Experts of a small language model: 96 squared ReLU neurons an expert.
Below are experts of layer 9 (counted from 0) of a mixture-of-experts language model. Rows are named router (the router's row for the expert), up (a neuron's input weights, with its number), down (a neuron's output weights, with its number) and show model dimensions 128-255. Each number is 500 + 50 x the weight over its row's rms, rounded and kept within 0 to 999. Numbers have three digits each.
After each expert's rows: a language model's description of what the expert responds to. This comes from a sample of Wikipedia text that the model never trained on.

# expert 11
router:440511484437559596534609468521401517584444514479463425534484529538582472461542525489485561492551509520547542520472493551465557484556430495509561461428518502581539464485536520416449428421432543479524515589538497520490656504521478516582428544570443508460454493574464559507519572505490475541549499519482480442503486476488473439511397523534477543476476414472426503523439553509452500455485
up1:466457543430478475573472451499538468574493440532623507498479449483522511523492524470511481509470497445488396495477579442445418483527512445378474596482462483524503487484533591474496564464542424532517564477437442446557499543519532416387418425559431536515517549511541601561503489443418493471560524512470496518526549493499453422513548436562517474501521475518573529455415461539517579537460
down1:492527422395548510622488453454535501618518554453446448561477530568537536556480479501473539485509548479517498415476444379504524344404482494573549524440534625484533384559553418592502495481531495606490446560492501535539586504522475438498526488521433545433485438593505527513448500518486493502506476568491429495526471497490533460566643513464460510532532474475584440514500535585515487534477
It responds to: Modifiers after "the": ordinal centuries, census years, compass adjectives (southern, North), month headers and sports competition names, as in "the eighteenth century".

# expert 12
router:571534490422511433542527446529499555459510503492587519516442548456510507467493506431464571410523579457512436478507554515546433492509434554627537549482440478387540560538423528572454537527589441606538557509488546474477514525499491473504437509441526541572452522525500529594512425486428574509532478446469543553571520548494561508416591580529500433444537457493514452439489507505563425496508
up1:510471480446526471443440524469522528462458552433532477537515515414516519412506515494396470536465560586418514560474512499490496433455487456465536522535528427571453432568533475486543494532512527503487430483503426506493550487490370499567462562546546472517505389495535592467434500526501502475468503560453476533506463439463557393508470527552524465436465482483580611487387505482511517464485
down1:524499479543497406518529528593517494475499515560478505456602499346543492447494424476504531498463558527436490448544486389481525450435482491588528508539415532491487525392503466611532516507559468510503491458466435553363523484594492395538487533484530591390492495550482586556463490483442427473447496562534503572501496547513547475547475524475402492538531462465581485566533396457505470575495
It responds to: Commas, was, and, has and kinship words in family passages of biographies, such as married, wife, daughter, son.

# expert 29
router:485532479486416530597457438574532439532508483479530500444532556489438464373466578520516481530508541426451442564577430469435526501476570462547481462499517501505457432496538528495406517487474384495493405566510488385563413532579579407545529480471508561548515518587458477541565579564494516473511446524562527593471451428501506486437519485438486530507452477630487541488502495524474491512452
up1:535507544463466481499399467438540515460483481541584545552504402538469471501615468565483464434484384507427550437513552560510446451558453472479393523486514479478451492529550426534469491464576494529451541561521576475426465537524506533527416592556526504525526451540472536520553487463456531472534460512502455384422504527462408475521495412577493506565548467394580501543506423442467490534497
down1:531464502579572545514485570468453531461468510555454454546554530493440476554560496477468557467491475490473390482462447544568519574506451520586468500565490471450591524463457489522476513455427525500496541519558563503470360458430556529485484457527407475550536442558457480560528551472525520508542434611486499430472574542574522595440616532533547570570561524409467523457531501492539468505479
It responds to: Forms of be and become (is, was, been, remained) and words right after them, such as also, not, a.

# expert 30
router:457494443521510527539500488507540490461495565474401463446448507468514617493432521479470521448413490529512494486479480566407515390545489585566433429512494498507492539507549422447451485387419501460494470501557426602441537450513585491575448455508471526382512545473555545492443432524513478592456518465467494473493470443460480554527498508489524510465548483468472498475522474474485455586452
up1:508571391561501519523559512486512469580479411447462461519502512460487531496527579472540498502498507567509473437505430393464502483358490595432577541468512572465503518454431470475513484433463567514544546510503513533444495575493543550508451521544457519511403478538476537588503489585544508423429538488541534487374483532545549481505483478463505555437457657456543498442547497532497464494420
down1:559488510507510645549526531416442590529504594571531477550477499492580553469517478478476512432510552506501484445527406540552431456439513451566449499482479529443424545490535539508509369516447510594447473432437488489516493543551577511472602441513462472552419518530491491517526434614463504473481581528398448472436502465518530465514474425505564525497409483505525589654496550533487520499489
It responds to: Years, ordinals and nationality words opening descriptions of albums, songs and films, such as 2006 studio album, ninth, American, Best.

# expert 2
router:498436480405464488522473499453519426456579520533477434543474441437481450490424480536631560543506465592450466538428507503532549542500436527488529449426570509571474455503505505447502549522438473442548504450488417417415526459590547513390462554513593504509482441494523550455536527456566435463485492607522487407507518483591412531501520479466551588522508517524476574502500488517482465441545
up1:466491432495453565578489508542564603391504482474511534517472443471503536596471541516522454539482516467529538516514463582466410451479456504462580408494514495585516478530472595459426467539467506432543516596542532456482490478458502495489536598606556544515531482445525495479417466496391448427492445535610516515472443423486504564536496520503446554554525505540511524443551494467537457452595
down1:514464520520503531464448511544414547474470520535505509501392466545585429514543492522611519520500549594499518528339429532510462448466527494535464493519533393658435532512509568529524541490494551527524536478500457527509444435537506557355495494515517460543457439415455484481414523404517543533413511490493419529617482505520431492481454513504459551545521544457494483546473507482610419488416
It responds to: Sentence-ending periods, especially in bibliographies and citations, plus list dashes, colons, table pipes and section markers, e.g. Press., ISBN.

# expert 16
router:517517459549466515402491469555524567534495526466483517460466429575465509520567484523557514504570513466544468496512543549533520477479474411485473563464567489483366515549469450450448403568468549526425488446503494485477471411475506516510556455459522435494541479524482459541521449523517431557414486565451522501516569525573407577527470470450432486445524374478476532469541439452478428519489
up0:503446450506480537531526509478481495480589453495522563599449465437476420504528484511592310544488568454502521502547473548542482457506567492563603445521541548562491541484440474508529575529558503596518564477535514508512516445441465441377426535532449432443508468562426509463528525441415440562495519556516492613391449537455460522527459533488511468598627525509525509491526532434534524491500
down0:421573468426457539506590439545545420561528493493462462450577466503507497453489570399556459482497512511552448513499504486465467471551525495535498572420606471568575385469570522505535467487446560443512448429538530479422565521547544604560481503424446528430532540493511483505536518558564503491577503570422465495510518465520552531526522577494488477439487485524486468393453477558392558447531
It responds to: Line breaks before == section headings ==, heading markers, and numbers at the start of table cells, such as racing lap times.

# expert 19
router:489472486490506480465469495522607482525484405482487451565551439557488497543358452505524506552483431458541564489493491541538595540355534478444505574493490646493381453472657464460440450403434466493454614530468476432463451496511412497454455619576521536425514565524502612443528469430546471424495507533444474512561551530528536507487535485530490521527468426479404471519469421533500528604448
up0:493565378434500485519504495409493531536501483596516528497471529493498559592476477412490434449533528550550587493517520545568570575464527574446571584526438478440549603455508554491495461397560497453397509554470484524520501537526491548443435497547473433563526546477486558499514506564560494540507442555504504468520477530517438467565500476482480461529630502526538440483445545465466554480574
down0:515441494522503522470550434447529567473546453449599452480538515518525658457543603569516464533452459483470472551618495503587438554418506568475509551504409521457539517550509453497474536525447605623398500528552564527530515474531453578474514501525497496511540518498528514461544459539465476478395445440525510527503536531519556425474420484453528433516456575463506565452472467496619468436559
It responds to: Adjectives and nouns inside names of organizations, programs and awards, such as National, International, Research, Health, Regional, Clinical.